From a checkpoint of a small mixture-of-experts model trained on Wikipedia.
Size: 12 layers, width 192, vocabulary 5104, 38.9M parameters.
Experts: 160 experts in each of 12 layers, 32 GeGLU neurons an expert, 4 picks a token, a sigmoid router.
Below are experts of layer 6 (counted from 0) of a mixture-of-experts language model. Rows are named router (the router's row for the expert), gate (a neuron's input weights, with its number), up (a neuron's input weights, with its number) and show model dimensions 0-191. Each number is 50 + 12 x the weight over its row's rms, rounded and kept within 0 to 99.
After each expert's rows: "gets" lists some tokens that make up at least twice as much of what it gets as of all text. This comes from a sample of Wikipedia text that the model never trained on. Tokens count by the router's weight.

# expert 48
router:52 47 49 76 82 57 48 32 56 31 41 43 52 57 49 38 38 68 19 48 64 41 46 52 46 70 32 57 53 60 58 44 51 64 45 38 52 39 34 64 30 57 39 57 54 46 49 52 54 42 39 30 50 56 58 62 58 28 60 68 49 45 70 50 53 29 37 66 47 40 41 54 63 49 52 31 22 40 44 45 54 59 52 41 71 62 48 39 67 31 51 42 48 50 56 48 47 60 43 48 48 51 50 35 56 43 82 38 43 36 22 45 67 40 56 50 48 42 55 34 54 44 39 59 42 41 19 52 59 56 55 63 26 44 54 72 38 64 36 61 48 48 77 55 55 42 52 34 55 72 58 57 63 36 38 35 41 36 58 71 51 46 31 32 35 40 74 63 67 52 42 54 58 47 38 45 60 33 41 47 42 51 46 47 52 40 33 35 33 58 47 49
gate0:50 47 40 37 57 55 56 65 63 58 58 45 68 46 46 51 60 50 31 57 71 32 46 62 67 34 36 31 51 46 51 74 42 45 59 45 25 48 52 54 55 42 58 42 61 56 57 53 75 37 71 37 51 55 47 33 40 44 45 70 45 42 57 17 64 56 37 51 50 55 35 36 56 55 50 46 75 36 61 42 33 77 55 61 55 38 54 29 54 40 47 43 56 72 51 46 37 60 51 69 29 56 45 56 90 46 58 36 56 56 50 46 82 39 47 37 51 62 62 33 62 60 34 49 60 65 36 76 41 46 47 58 51 43 23 60 34 57 50 60 63 57 60 48 39 48 58 51 40 72 60 56 49 39 44 40 48 52 49 39 41 37 34 42 57 45 41 46 68 53 63 59 64 35 49 70 50 44 39 41 31 41 43 50 42 63 31 34 66 43 51 41
up0:38 83 46 74 33 64 50 55 46 65 32 36 46 54 52 44 57 36 64 63 58 42 40 67 53 44 52 30 28 38 43 69 64 58 28 46 53 35 41 41 61 34 63 45 59 57 34 41 58 55 38 43 32 43 35 32 49 43 55 83 55 59 51 21 54 66 57 46 62 60 53 55 51 42 33 40 44 29 40 36 39 61 24 73 52 52 53 55 38 35 51 43 46 59 69 89 26 64 23 51 47 57 46 52 52 54 44 57 31 43 41 66 61 71 67 51 65 44 42 38 77 39 38 58 44 56 53 59 59 52 46 52 55 46 49 45 46 47 47 58 78 59 42 47 58 70 53 63 60 35 48 41 62 56 29 55 65 43 44 41 49 47 52 44 43 41 55 73 46 52 60 51 49 48 66 53 59 23 51 46 55 37 52 46 56 38 53 58 51 41 56 47
gets: "and", ",", "'", "°", "2", "4"

# expert 145
router:50 58 50 53 38 47 40 59 57 63 40 31 54 52 54 38 28 60 43 59 47 72 48 51 42 62 51 62 52 54 76 44 36 52 43 40 44 42 38 54 51 46 57 62 50 17 55 31 45 57 33 22 63 40 70 56 74 37 49 59 61 48 62 40 50 56 42 59 45 45 33 52 61 49 14 28 46 43 34 46 75 44 59 40 58 52 50 55 37 39 52 55 39 45 42 29 49 54 41 44 49 23 56 37 54 40 47 49 48 36 21 30 71 44 48 57 43 47 49 60 46 51 54 58 39 55 32 51 52 60 28 45 37 53 65 47 30 47 41 64 58 65 69 65 38 49 41 36 48 65 50 43 37 40 61 61 55 39 52 80 61 44 26 38 48 41 83 45 47 40 41 84 57 55 38 41 55 59 35 65 45 62 55 40 54 40 47 41 46 57 48 73
gate0:53 37 52 49 51 44 55 45 62 50 26 56 58 38 62 74 53 40 54 57 56 46 59 54 57 45 32 44 56 49 38 38 40 39 48 48 52 38 43 53 62 44 53 45 52 40 52 72 51 11 62 57 40 74 50 56 52 56 41 22 58 33 56 36 24 56 53 47 64 48 50 44 64 63 57 58 60 59 45 40 54 42 49 34 46 41 42 36 59 20 36 42 69 41 65 73 48 45 59 36 48 45 62 57 58 39 48 38 62 36 48 51 59 38 62 44 32 59 71 53 63 48 40 58 49 35 55 51 46 28 48 71 48 46 50 50 63 68 52 77 48 56 55 29 34 55 39 44 32 47 71 62 38 48 72 50 63 19 77 70 31 55 40 66 57 54 44 34 68 47 30 62 65 30 40 55 43 58 52 72 39 59 51 57 59 49 37 66 56 47 60 72
up0:47 52 59 42 54 46 69 38 63 65 40 49 54 51 54 48 46 59 40 49 49 73 51 50 23 43 52 53 29 51 48 58 36 65 47 76 32 36 40 62 52 17 43 72 32 81 62 40 32 64 43 73 65 75 37 34 66 40 44 57 55 49 78 57 50 53 61 35 44 45 65 49 57 76 59 56 56 32 41 46 37 61 58 49 42 50 61 71 40 46 54 50 77 43 49 63 34 36 44 52 42 59 61 74 63 46 46 40 46 52 33 38 61 59 22 40 34 53 58 56 69 60 39 81 38 38 49 65 52 45 43 32 36 46 31 74 36 48 41 50 53 65 50 35 57 46 79 40 41 58 47 52 53 69 47 50 58 48 49 46 44 47 76 53 59 63 51 53 46 56 46 49 44 51 31 53 51 50 59 44 54 60 46 42 49 60 60 40 53 55 56 53
gets: "n", "it", "o", "ie", "z", "\n"

# expert 40
router:38 53 53 57 69 47 36 33 42 47 47 48 63 70 61 30 31 55 24 43 58 58 29 34 40 63 51 66 55 58 65 46 67 51 40 51 42 40 49 77 30 51 43 68 50 28 54 34 57 47 52 26 78 59 61 50 68 56 59 51 43 53 61 47 60 33 32 58 55 36 41 67 61 64 41 54 33 55 50 41 71 41 53 36 62 61 55 68 49 36 65 57 31 58 44 30 55 52 41 42 47 46 59 41 73 51 73 35 46 54 33 51 55 41 45 44 45 44 44 44 48 49 44 47 51 47 52 48 47 62 52 46 31 31 54 59 42 54 35 72 42 58 58 82 64 49 56 41 64 78 22 30 51 54 48 60 52 40 58 58 70 59 33 43 46 47 82 37 50 50 50 50 69 61 31 51 40 47 41 46 42 48 52 31 37 45 23 50 43 46 44 58
gate0:35 40 50 41 41 52 39 48 50 48 55 44 79 58 46 25 38 44 63 48 71 42 50 27 34 61 41 53 48 60 65 73 58 42 78 52 65 58 26 51 46 52 29 50 51 70 54 48 27 38 51 41 57 50 53 44 51 43 51 48 58 32 43 51 56 45 33 52 38 47 59 69 57 61 45 63 61 27 43 38 45 49 67 42 38 71 78 52 48 43 58 47 81 45 50 75 66 61 48 46 43 36 52 38 50 45 53 50 27 41 44 36 47 69 50 60 56 42 41 42 59 49 35 52 56 50 75 60 45 73 48 58 38 44 62 53 48 37 28 36 43 47 50 60 68 53 38 62 57 69 29 50 23 49 62 56 49 58 56 58 54 40 58 55 46 36 51 23 53 61 35 40 69 60 40 33 53 61 45 66 80 33 46 54 64 49 45 63 47 36 64 58
up0:62 61 58 66 51 45 56 72 45 51 47 42 34 51 52 77 43 64 43 53 62 60 60 65 56 40 60 34 44 48 46 35 48 62 27 26 42 41 60 58 53 56 51 46 50 35 47 59 75 56 41 43 49 53 45 61 48 42 58 61 45 73 60 55 32 48 59 51 75 43 44 31 65 39 53 44 33 65 40 55 56 58 36 60 68 43 31 38 58 69 46 45 31 43 57 42 43 59 60 45 71 43 38 51 45 55 56 40 70 55 47 73 52 40 46 38 43 52 55 49 42 39 75 50 43 36 36 36 55 30 60 54 43 62 61 50 48 56 84 51 63 58 56 25 22 53 48 36 43 41 69 32 68 45 31 25 49 44 41 33 32 65 49 49 49 50 34 78 47 55 64 61 40 59 59 73 60 23 59 51 32 64 49 50 48 39 58 48 50 59 41 70
gets: ".", "m", "'", "a", " m", "h"

# expert 10
router:59 47 52 59 85 45 52 43 50 56 36 39 66 59 46 37 33 48 23 31 67 51 40 29 41 55 46 62 60 56 61 45 57 56 31 46 51 40 43 62 27 59 60 54 37 34 52 41 53 47 56 29 65 43 55 61 54 30 57 67 43 42 73 47 65 27 39 48 43 24 36 51 48 55 41 41 33 47 37 23 69 45 56 40 53 75 47 59 55 39 70 43 34 53 47 46 45 44 35 60 34 41 47 51 72 49 72 39 30 46 38 41 69 40 36 56 36 46 47 55 42 36 55 47 53 52 38 55 48 59 43 43 34 60 56 57 30 58 46 76 59 53 75 59 61 57 58 38 57 74 39 42 51 43 49 50 46 49 57 69 78 53 54 48 37 40 68 35 53 54 63 54 55 59 30 55 49 52 54 58 31 55 46 48 61 36 27 33 59 50 45 78
gate0:53 72 52 49 57 47 54 65 61 47 56 48 50 44 43 70 43 35 37 45 48 79 37 63 56 58 44 39 47 50 59 65 37 65 55 71 59 63 59 44 41 34 55 48 83 56 61 54 19 64 64 43 79 48 48 52 44 44 28 73 38 66 45 38 59 42 32 54 55 41 58 59 66 62 60 72 31 55 41 37 51 41 59 39 66 65 50 54 30 45 57 34 45 41 50 62 51 48 59 42 44 51 30 57 55 32 52 47 19 42 55 30 50 49 45 48 15 56 52 52 42 53 59 51 51 48 58 30 49 65 48 42 18 44 50 27 28 53 51 39 66 48 49 51 48 37 65 52 58 54 31 47 40 44 57 64 41 47 44 38 66 52 48 47 65 51 47 32 42 27 67 36 52 48 61 43 48 49 55 36 50 38 52 31 57 56 21 47 51 64 44 72
up0:63 50 49 48 59 36 29 37 63 29 37 54 54 49 41 57 45 53 46 36 54 58 65 63 50 53 55 60 43 54 39 54 54 66 68 55 63 70 44 67 31 57 25 50 64 45 43 69 27 54 21 56 40 73 50 69 61 29 38 41 54 57 76 55 50 42 50 78 40 52 58 41 59 56 56 45 49 63 50 35 61 38 56 20 65 40 49 63 56 36 45 73 66 69 63 52 38 37 53 35 36 45 38 71 35 52 50 56 45 56 54 65 67 56 57 56 48 61 41 61 53 54 55 22 41 35 35 26 54 46 62 83 43 67 49 49 47 43 48 36 55 36 62 55 53 57 64 69 37 73 45 60 47 38 36 48 36 44 44 42 53 42 33 44 34 56 46 57 55 55 51 40 59 68 61 36 34 48 51 44 45 64 55 47 32 48 52 32 30 31 52 52
gets: "5", "4", "3", "7", "9", "th"

# expert 82
router:35 46 42 68 61 49 46 47 59 51 36 45 44 63 42 24 37 61 40 47 56 47 61 44 50 64 37 75 47 58 50 44 59 61 49 34 37 36 50 80 50 56 52 53 45 43 35 42 48 55 44 38 39 62 68 47 64 61 98 75 36 40 58 51 52 23 41 48 56 30 44 67 63 55 36 31 36 41 45 41 55 63 63 46 55 47 37 59 52 45 65 39 49 57 50 32 53 33 31 46 57 50 51 39 57 37 68 40 53 34 34 55 61 36 38 58 40 39 40 58 41 57 33 44 67 35 46 43 53 64 44 43 48 41 57 72 36 72 30 59 45 66 64 65 74 54 37 46 48 62 28 57 55 35 51 59 34 51 37 64 67 61 42 52 37 22 72 46 54 60 27 50 63 59 37 48 63 61 42 53 58 50 47 55 37 45 40 36 47 52 46 63
gate0:59 61 48 26 62 65 48 62 50 43 50 36 61 59 30 32 40 52 68 38 44 49 54 38 58 51 51 24 47 63 48 36 43 63 31 38 48 38 27 46 55 73 64 49 84 41 37 45 39 56 61 55 42 54 35 48 53 45 29 76 43 28 37 55 66 58 52 49 42 55 45 76 44 57 56 44 70 72 38 21 43 48 74 40 45 46 54 47 49 50 58 64 71 42 66 36 52 47 41 37 54 36 42 56 55 51 36 45 55 23 39 45 53 46 53 70 52 43 55 39 46 63 51 53 61 65 36 46 65 45 43 45 19 36 41 47 40 58 55 44 52 54 47 51 51 43 45 53 49 47 41 60 56 50 56 54 46 52 68 62 36 54 15 64 34 34 56 50 77 66 75 47 43 59 53 49 32 46 50 71 53 52 47 44 47 24 48 45 34 31 62 44
up0:47 47 40 33 53 61 56 57 56 49 37 51 49 56 25 36 34 45 60 40 47 56 58 44 49 47 49 27 44 65 44 31 39 65 48 41 45 29 33 60 57 71 72 42 73 52 34 43 34 55 44 58 37 59 38 35 63 59 30 72 32 27 36 55 80 52 70 50 48 41 57 59 51 68 59 54 64 65 41 23 52 57 67 40 35 42 47 61 42 47 64 56 74 41 49 46 57 44 41 39 59 42 41 63 49 57 32 35 65 15 53 47 43 44 44 63 45 53 52 46 39 71 49 44 62 59 43 64 62 52 34 41 32 40 42 47 46 64 54 39 42 66 41 36 59 51 39 62 42 53 39 69 63 47 58 59 57 49 58 64 43 50 37 71 47 34 66 48 71 61 55 45 48 41 43 59 23 60 49 79 57 45 56 45 39 24 60 50 35 34 56 43
gets: "\n", "\n ", "\n   ", " same", "°", " hand"

# expert 75
router:53 56 57 55 36 34 31 68 52 33 38 50 59 62 48 21 32 64 40 46 56 57 75 59 48 48 64 64 51 76 78 42 58 63 56 37 44 37 33 55 48 62 33 76 60 56 40 35 65 42 58 50 50 50 53 56 48 38 45 48 51 38 39 57 52 48 43 45 24 33 36 52 35 43 23 19 41 35 52 32 59 45 66 62 59 61 63 45 52 26 62 43 47 37 51 53 58 59 40 50 52 39 37 37 50 46 53 47 49 36 38 28 51 51 55 53 54 40 56 49 62 36 54 68 42 51 34 56 36 59 31 26 46 53 50 69 44 41 38 74 49 58 55 61 49 52 32 38 44 58 38 31 62 26 59 81 51 50 48 87 64 44 44 39 52 34 51 47 52 52 29 54 53 59 36 57 57 52 33 57 42 58 50 60 64 44 47 59 56 64 53 66
gate0:44 36 47 61 65 38 35 40 57 41 46 70 58 50 50 53 62 62 59 46 65 65 48 55 36 53 43 48 57 59 42 21 59 53 66 26 49 49 42 45 33 70 53 42 51 47 39 54 61 48 39 44 51 71 64 48 40 50 49 45 52 59 44 38 55 65 40 46 32 41 51 49 51 25 56 39 53 41 60 33 24 34 55 42 31 50 25 47 65 52 57 44 75 51 44 34 67 65 64 77 54 73 49 79 57 46 53 49 64 60 53 55 42 41 63 52 58 59 63 69 50 53 30 63 63 40 51 67 29 36 49 56 57 44 45 62 55 53 27 65 47 46 36 44 56 76 58 57 32 49 59 49 50 40 60 42 74 55 49 64 57 63 59 33 78 34 49 63 51 69 42 68 41 34 44 61 47 41 47 44 55 37 41 74 84 49 53 42 49 58 48 32
up0:49 53 37 38 33 74 71 64 31 67 59 56 15 29 47 59 41 49 37 55 62 49 49 37 64 53 72 58 38 57 45 48 61 60 29 74 64 41 57 47 59 44 52 58 51 56 70 35 41 53 58 52 39 15 55 36 46 58 43 55 51 51 52 53 53 43 66 40 54 57 56 60 52 66 40 42 60 51 45 69 37 58 57 43 52 46 38 56 41 48 49 45 48 44 49 32 36 51 38 50 40 67 41 31 38 45 46 43 39 49 58 76 53 58 62 51 54 39 34 37 66 60 49 52 54 64 52 38 59 66 53 54 34 34 50 25 53 54 67 26 28 64 48 71 35 24 43 47 59 73 56 53 63 66 41 50 27 60 62 36 47 44 36 59 49 71 38 24 48 44 40 36 44 55 43 44 48 38 54 44 49 68 68 52 30 72 55 36 38 43 43 65
gets: "ed", "ing", "ated", "ions", "es", "ion"

# expert 150
router:40 41 54 44 61 39 29 59 52 48 43 45 74 66 59 57 37 45 33 43 61 45 50 34 42 70 45 70 51 71 69 37 56 65 50 45 48 40 53 53 47 59 26 58 50 27 46 38 40 42 50 37 66 53 55 69 50 52 50 42 45 43 56 72 60 39 46 55 26 16 41 56 69 60 31 33 43 53 40 48 76 52 75 56 47 72 63 46 45 23 56 41 25 53 52 49 58 62 42 56 31 51 44 36 52 27 59 38 43 46 33 41 66 40 51 56 33 44 57 55 56 42 62 64 39 52 45 58 55 81 43 45 41 50 55 67 34 39 35 77 61 66 67 68 55 62 64 45 43 61 41 53 52 29 42 59 46 43 59 74 65 59 37 62 45 44 68 53 60 59 50 54 57 66 38 57 44 52 28 57 54 56 43 53 52 46 41 50 37 46 48 71
gate0:78 51 40 43 32 68 32 45 40 64 66 26 34 61 43 53 38 42 41 36 82 56 58 27 47 32 29 41 62 43 28 53 45 51 58 39 36 67 50 52 52 40 58 64 37 46 59 53 39 61 43 59 47 40 52 48 30 50 52 59 65 59 14 59 46 39 54 51 60 67 65 67 44 48 62 59 26 68 47 36 41 40 51 53 42 56 58 58 44 70 48 71 63 54 35 51 39 39 32 31 49 63 48 47 45 45 56 59 35 46 62 49 64 45 42 52 53 51 54 27 43 61 28 51 44 57 52 46 67 65 50 24 63 60 51 37 48 46 45 47 72 56 56 47 53 45 49 37 59 34 31 41 23 23 39 49 35 56 55 57 78 49 63 57 55 50 55 40 46 47 59 48 63 49 72 48 49 49 51 43 33 64 51 35 67 62 60 55 32 64 54 69
up0:26 65 59 70 59 44 53 40 52 37 30 67 61 58 70 46 49 72 38 49 24 45 43 52 64 49 81 60 41 65 22 56 43 58 44 63 58 31 39 51 41 50 32 49 45 60 60 51 49 54 49 42 55 54 63 45 70 43 53 47 40 50 66 59 47 54 45 60 49 45 42 63 48 47 41 62 45 26 57 55 39 47 29 32 43 41 30 54 68 46 51 33 30 53 60 47 52 49 73 59 51 58 43 54 45 57 45 54 46 46 53 66 41 59 43 46 50 48 39 66 71 29 54 59 42 55 55 57 54 44 62 62 18 42 62 75 52 50 67 53 30 58 32 52 53 40 40 58 55 58 43 64 59 68 57 51 65 32 49 22 36 41 56 47 53 56 48 74 41 22 25 23 46 54 49 56 44 42 35 63 60 46 41 53 60 39 44 22 55 48 25 42
gets: "ic", "i", "at", " The", "The", "ive"

# expert 116
router:49 52 51 73 60 50 46 34 37 38 50 42 41 60 56 36 29 62 30 44 52 50 45 46 51 61 48 64 50 44 47 42 46 66 53 43 46 52 39 74 46 55 37 66 61 50 51 45 64 61 38 25 65 48 71 67 52 39 69 65 47 49 54 61 37 36 49 59 56 46 41 52 43 40 49 35 13 46 39 35 58 42 57 50 62 72 67 52 65 42 49 42 43 33 64 32 43 45 35 38 63 32 41 44 56 38 74 29 25 37 26 36 53 37 58 42 36 38 45 57 63 34 43 67 38 41 42 42 48 65 32 31 26 48 53 58 32 43 53 47 47 41 68 74 48 37 50 38 62 52 40 39 50 35 43 58 57 30 51 61 63 50 43 32 37 47 56 41 58 66 42 43 46 77 39 25 52 41 32 63 38 50 54 37 44 58 31 40 44 46 44 68
gate0:23 34 43 62 52 61 53 37 53 62 40 30 42 68 50 60 33 53 55 23 48 44 27 38 45 51 28 49 64 53 54 64 26 55 76 38 54 53 50 65 56 41 52 60 65 39 48 52 53 52 50 19 51 67 46 67 66 62 52 66 32 59 52 45 38 29 70 56 57 51 60 40 43 63 50 42 24 54 49 47 60 58 44 52 48 55 64 59 46 43 44 70 42 30 63 33 44 35 08 52 58 64 61 58 52 51 74 63 45 51 50 72 56 43 41 32 35 44 51 50 56 33 64 42 62 50 58 30 29 59 61 54 36 56 49 64 45 52 44 46 63 42 46 64 64 48 61 45 60 46 30 44 54 36 35 38 24 58 35 48 66 67 62 37 56 41 45 37 44 65 56 44 33 52 50 50 56 39 45 42 34 56 55 44 61 51 40 39 39 38 56 71
up0:74 65 57 21 47 44 60 58 24 43 48 64 70 59 51 54 55 33 41 69 56 42 51 35 44 61 57 56 42 57 56 36 56 64 17 46 49 41 46 43 33 53 37 50 23 57 72 45 51 62 55 61 53 38 61 43 55 31 55 56 67 52 63 50 56 53 38 62 45 40 48 41 60 52 49 55 73 31 45 39 40 57 48 60 68 59 37 47 57 49 75 34 31 76 34 47 50 65 81 45 36 25 44 31 54 55 23 46 64 68 40 43 54 53 43 51 63 49 47 52 42 42 38 58 52 37 33 74 64 50 45 69 55 40 56 47 21 56 47 60 43 58 44 46 37 60 39 63 55 56 55 49 48 54 62 51 77 58 64 31 64 48 54 66 47 51 62 58 54 44 52 63 54 51 47 52 46 55 44 50 62 50 17 32 51 47 46 64 69 47 55 29
gets: ",", "on", "–", "ess", "ister", " /"

# expert 77
router:50 57 28 64 41 43 45 55 41 47 43 49 57 55 56 40 50 58 36 54 61 57 56 52 42 56 61 70 48 68 51 33 42 61 28 52 41 40 53 54 51 54 40 61 53 37 48 40 54 53 40 37 41 54 59 59 66 33 59 54 41 46 46 53 26 42 47 64 42 33 46 66 59 47 42 14 28 46 43 59 59 44 58 51 84 62 58 55 52 42 50 42 24 44 49 53 50 49 44 48 43 38 46 31 54 46 80 54 46 42 30 54 75 66 42 41 37 34 44 60 44 19 66 71 45 21 39 55 57 66 44 22 33 61 47 71 42 41 43 75 73 52 62 56 58 59 32 29 49 50 37 41 55 39 40 45 54 38 33 62 55 65 32 29 49 60 58 36 41 62 46 60 64 66 44 56 58 59 32 48 61 40 46 52 34 58 50 50 41 54 58 75
gate0:55 51 52 58 51 71 12 38 27 52 55 51 25 47 58 62 59 32 53 51 51 32 48 18 42 43 54 59 48 50 42 55 56 55 55 58 49 70 41 42 49 47 47 47 67 49 56 51 59 50 45 52 42 56 35 69 44 15 49 36 43 41 58 57 31 64 57 49 30 52 68 56 57 43 59 45 29 46 52 55 47 42 44 84 57 52 71 51 44 56 46 41 29 32 60 57 41 48 40 51 55 67 37 51 47 43 73 53 33 44 56 66 44 52 56 25 50 32 46 42 72 35 59 81 60 50 68 54 40 61 65 38 16 55 45 41 45 29 46 49 51 38 44 63 52 54 56 54 60 43 52 34 23 35 54 49 44 54 54 30 39 63 56 45 60 70 50 64 37 50 57 52 49 48 52 34 71 45 41 35 53 43 35 51 52 64 71 43 34 60 54 47
up0:32 43 43 58 50 75 49 36 78 58 54 49 08 43 45 49 60 57 54 45 49 40 68 16 61 42 54 54 47 33 45 47 42 47 49 50 52 43 36 45 59 35 40 51 58 45 43 53 56 48 58 53 40 57 51 54 47 41 55 16 53 51 56 47 31 44 58 39 36 60 60 44 44 46 52 26 67 44 61 73 41 39 33 92 56 43 52 40 13 60 54 39 43 53 65 60 51 48 43 48 54 66 44 66 42 34 45 67 68 32 58 82 51 37 37 49 60 63 64 57 58 47 49 60 58 46 46 28 36 50 59 25 49 58 48 45 35 58 42 50 43 72 30 62 59 57 48 56 43 50 58 32 43 59 65 60 39 62 54 46 34 37 54 47 52 55 67 51 25 52 54 49 58 65 46 50 61 47 45 67 58 39 49 46 45 50 75 51 36 55 62 57
gets: "\n", "|---|---|---|---", "\n\n", "inct", " While", "  "

# expert 33
router:59 62 42 65 41 35 44 53 57 53 47 38 65 71 51 14 56 69 44 45 56 57 48 53 38 61 62 48 56 65 58 26 51 69 47 40 36 38 36 68 33 70 47 71 49 47 50 24 52 41 34 20 55 38 67 59 48 31 55 46 54 34 48 51 53 40 47 47 53 37 41 46 38 52 17 19 47 39 45 36 48 45 55 52 68 64 61 49 49 40 66 56 43 54 57 40 45 69 46 62 64 36 41 39 47 42 50 71 56 40 26 54 70 36 37 62 47 38 49 42 46 39 57 76 39 64 28 48 62 56 57 49 39 59 47 64 27 54 38 63 57 50 65 52 50 61 33 37 31 55 41 44 68 57 41 37 50 51 44 68 61 44 44 56 48 31 65 43 35 58 43 68 56 75 39 43 44 45 35 56 45 71 48 38 59 39 52 56 54 42 54 68
gate0:44 52 64 59 40 47 52 42 47 30 51 51 39 51 56 39 24 64 43 46 30 57 54 45 43 64 63 57 68 69 39 51 42 57 59 52 56 45 47 75 31 42 52 54 67 17 26 50 50 42 38 31 57 60 52 58 47 65 53 51 70 64 43 55 37 64 42 59 61 44 52 56 59 44 29 58 44 50 54 70 52 41 37 68 67 52 57 51 58 56 61 58 52 34 58 30 36 26 54 35 30 62 36 28 46 49 53 48 47 54 57 43 37 52 65 40 71 53 56 50 49 47 34 39 38 38 36 62 56 58 57 44 47 28 55 38 63 55 71 51 23 36 46 53 30 50 45 48 54 62 45 64 48 39 37 67 35 48 39 49 70 60 61 10 58 58 57 55 28 27 32 35 89 57 45 62 54 52 46 47 41 35 44 41 60 56 45 43 58 44 54 40
up0:60 41 51 57 33 63 61 39 59 58 54 54 43 31 50 21 53 55 66 48 39 71 52 37 51 39 66 41 59 57 31 49 29 61 62 71 67 64 42 65 44 48 63 46 64 31 41 30 52 52 34 52 52 49 58 50 42 69 42 35 63 64 41 49 48 71 52 47 54 62 74 58 48 58 29 62 56 47 59 67 45 41 29 60 69 43 49 44 43 58 65 58 50 48 46 39 31 37 75 45 30 62 56 31 54 47 33 67 65 56 76 42 42 48 55 48 75 55 57 34 39 67 55 35 36 51 44 55 73 45 62 56 56 45 44 34 65 62 59 43 31 43 37 58 36 49 47 61 50 47 41 62 65 61 36 54 44 55 50 54 64 60 75 30 78 64 53 44 33 34 32 41 61 60 55 68 43 43 46 38 33 57 53 30 53 60 46 41 51 41 60 44
gets: "0", " ", "2", "1", "5", "8"

# expert 22
router:46 47 63 63 72 48 41 56 56 54 45 52 51 57 40 37 30 62 33 53 41 54 53 52 64 64 60 64 50 69 70 53 60 64 50 46 41 32 43 75 52 53 41 80 54 60 54 51 56 37 53 41 49 43 59 61 56 51 45 59 36 49 52 46 51 38 41 43 55 46 41 25 66 57 22 38 33 38 45 42 68 48 67 56 59 50 67 58 43 53 59 51 47 53 49 39 64 40 39 42 47 36 47 53 51 42 56 28 39 45 31 37 63 44 45 57 47 28 50 44 52 41 71 54 62 28 37 40 58 65 55 24 43 46 69 73 27 48 38 51 61 53 41 60 52 51 37 54 41 64 23 50 64 36 61 65 39 54 49 82 51 63 57 36 44 37 79 40 38 69 33 55 47 77 34 44 62 53 41 64 56 68 58 39 83 41 65 56 39 55 44 60
gate1:61 40 56 53 48 60 51 66 65 60 55 46 56 64 67 33 58 45 39 63 48 06 48 51 41 57 62 63 41 59 46 46 64 51 50 57 46 44 68 52 62 46 69 57 50 36 34 45 44 33 59 47 30 30 58 58 62 58 35 60 54 61 40 62 57 53 50 53 61 53 40 48 50 70 53 61 32 70 38 67 49 40 64 49 62 62 21 63 25 56 37 42 34 61 53 36 60 50 38 49 64 50 41 50 38 27 79 59 53 44 42 57 47 47 49 41 71 33 52 41 38 42 48 60 38 51 53 33 34 68 47 87 50 47 51 71 67 60 32 34 52 31 58 42 63 54 57 55 87 59 58 41 51 51 52 31 52 54 72 62 41 65 50 44 69 49 68 56 71 61 53 69 45 56 54 57 47 54 45 30 63 45 41 38 50 45 51 60 44 39 54 49
up1:50 50 47 44 49 59 41 62 67 57 54 57 51 67 66 40 66 32 43 49 36 08 47 49 51 55 60 66 52 42 41 56 62 57 45 65 46 50 61 43 58 52 67 56 42 49 26 58 46 33 65 51 24 30 52 48 62 61 37 60 44 71 33 53 59 52 47 41 63 60 50 52 54 62 56 66 48 61 37 69 49 34 70 62 55 56 19 66 23 57 45 49 54 58 46 38 61 50 49 50 81 45 34 56 51 29 71 67 55 50 49 56 32 58 57 45 65 50 61 45 28 45 58 57 52 43 65 23 43 61 41 70 64 47 55 72 71 65 37 30 58 37 49 46 58 39 67 62 68 63 60 46 62 61 60 26 49 58 62 65 42 56 64 58 64 52 73 40 64 65 48 53 41 63 66 54 43 54 50 33 65 49 61 43 54 41 59 59 53 40 49 54
gets: " on", " he", " On", " work", " it", "On"

# expert 35
router:45 54 61 66 52 48 54 53 44 36 57 36 51 52 55 37 29 41 23 54 58 51 30 51 44 61 50 50 47 65 71 45 48 62 43 45 58 37 37 75 40 74 48 61 57 46 52 32 55 45 45 41 57 48 66 61 72 36 63 52 42 43 67 48 27 47 27 51 44 39 30 52 58 41 43 23 24 37 47 33 62 44 57 52 51 59 51 38 46 29 51 49 33 40 59 40 46 62 46 39 30 46 16 56 53 28 57 43 69 48 34 35 62 38 45 43 40 45 51 60 51 40 47 59 56 64 31 49 41 75 47 42 44 49 62 62 28 55 48 73 50 63 60 80 54 40 51 43 54 66 46 43 65 31 37 67 34 34 48 61 65 62 23 48 50 48 61 61 59 58 47 54 50 69 45 46 44 41 17 62 47 50 53 39 39 47 38 44 36 51 56 65
gate0:45 83 43 53 47 31 46 46 48 51 46 56 46 49 46 26 55 47 62 50 50 34 39 33 38 60 45 46 50 53 58 58 37 50 53 54 35 61 44 61 63 58 43 37 41 35 29 57 44 50 54 48 44 55 58 56 64 64 52 47 63 55 55 39 41 33 37 51 40 55 56 37 61 65 48 41 45 56 48 52 68 49 48 40 38 74 56 56 43 46 29 55 42 78 41 43 34 33 35 43 30 51 37 48 54 75 48 42 31 81 52 32 30 39 48 54 64 62 77 71 34 54 51 50 61 50 50 71 39 50 32 61 32 41 36 39 46 63 46 37 47 69 40 38 45 58 64 50 61 57 53 40 54 60 57 50 40 50 54 70 69 63 50 52 72 55 88 56 22 60 39 54 44 58 56 40 44 34 34 73 45 51 42 24 46 27 60 55 63 52 61 67
up0:41 72 40 60 46 44 41 44 45 52 53 50 33 41 57 21 71 67 75 49 47 37 37 27 48 70 44 45 43 56 42 51 40 40 61 55 33 56 43 63 34 62 35 35 48 40 29 61 45 48 47 58 41 46 68 47 45 52 59 29 75 53 27 51 43 47 53 39 39 66 41 35 43 49 51 36 63 55 62 57 42 60 48 48 46 65 49 61 39 56 39 65 38 78 59 37 29 43 42 45 35 41 46 54 38 67 39 54 57 51 55 23 34 42 49 55 48 56 67 57 54 60 50 42 44 55 52 70 51 51 30 57 29 53 39 47 46 49 38 45 42 65 34 30 39 53 56 44 44 66 62 40 57 43 63 44 24 49 59 55 66 52 57 59 76 57 55 55 18 67 43 59 33 68 61 60 40 48 23 76 40 35 48 35 41 51 62 58 69 55 68 54
gets: ",", "ans", " /", "i", "a", "ro"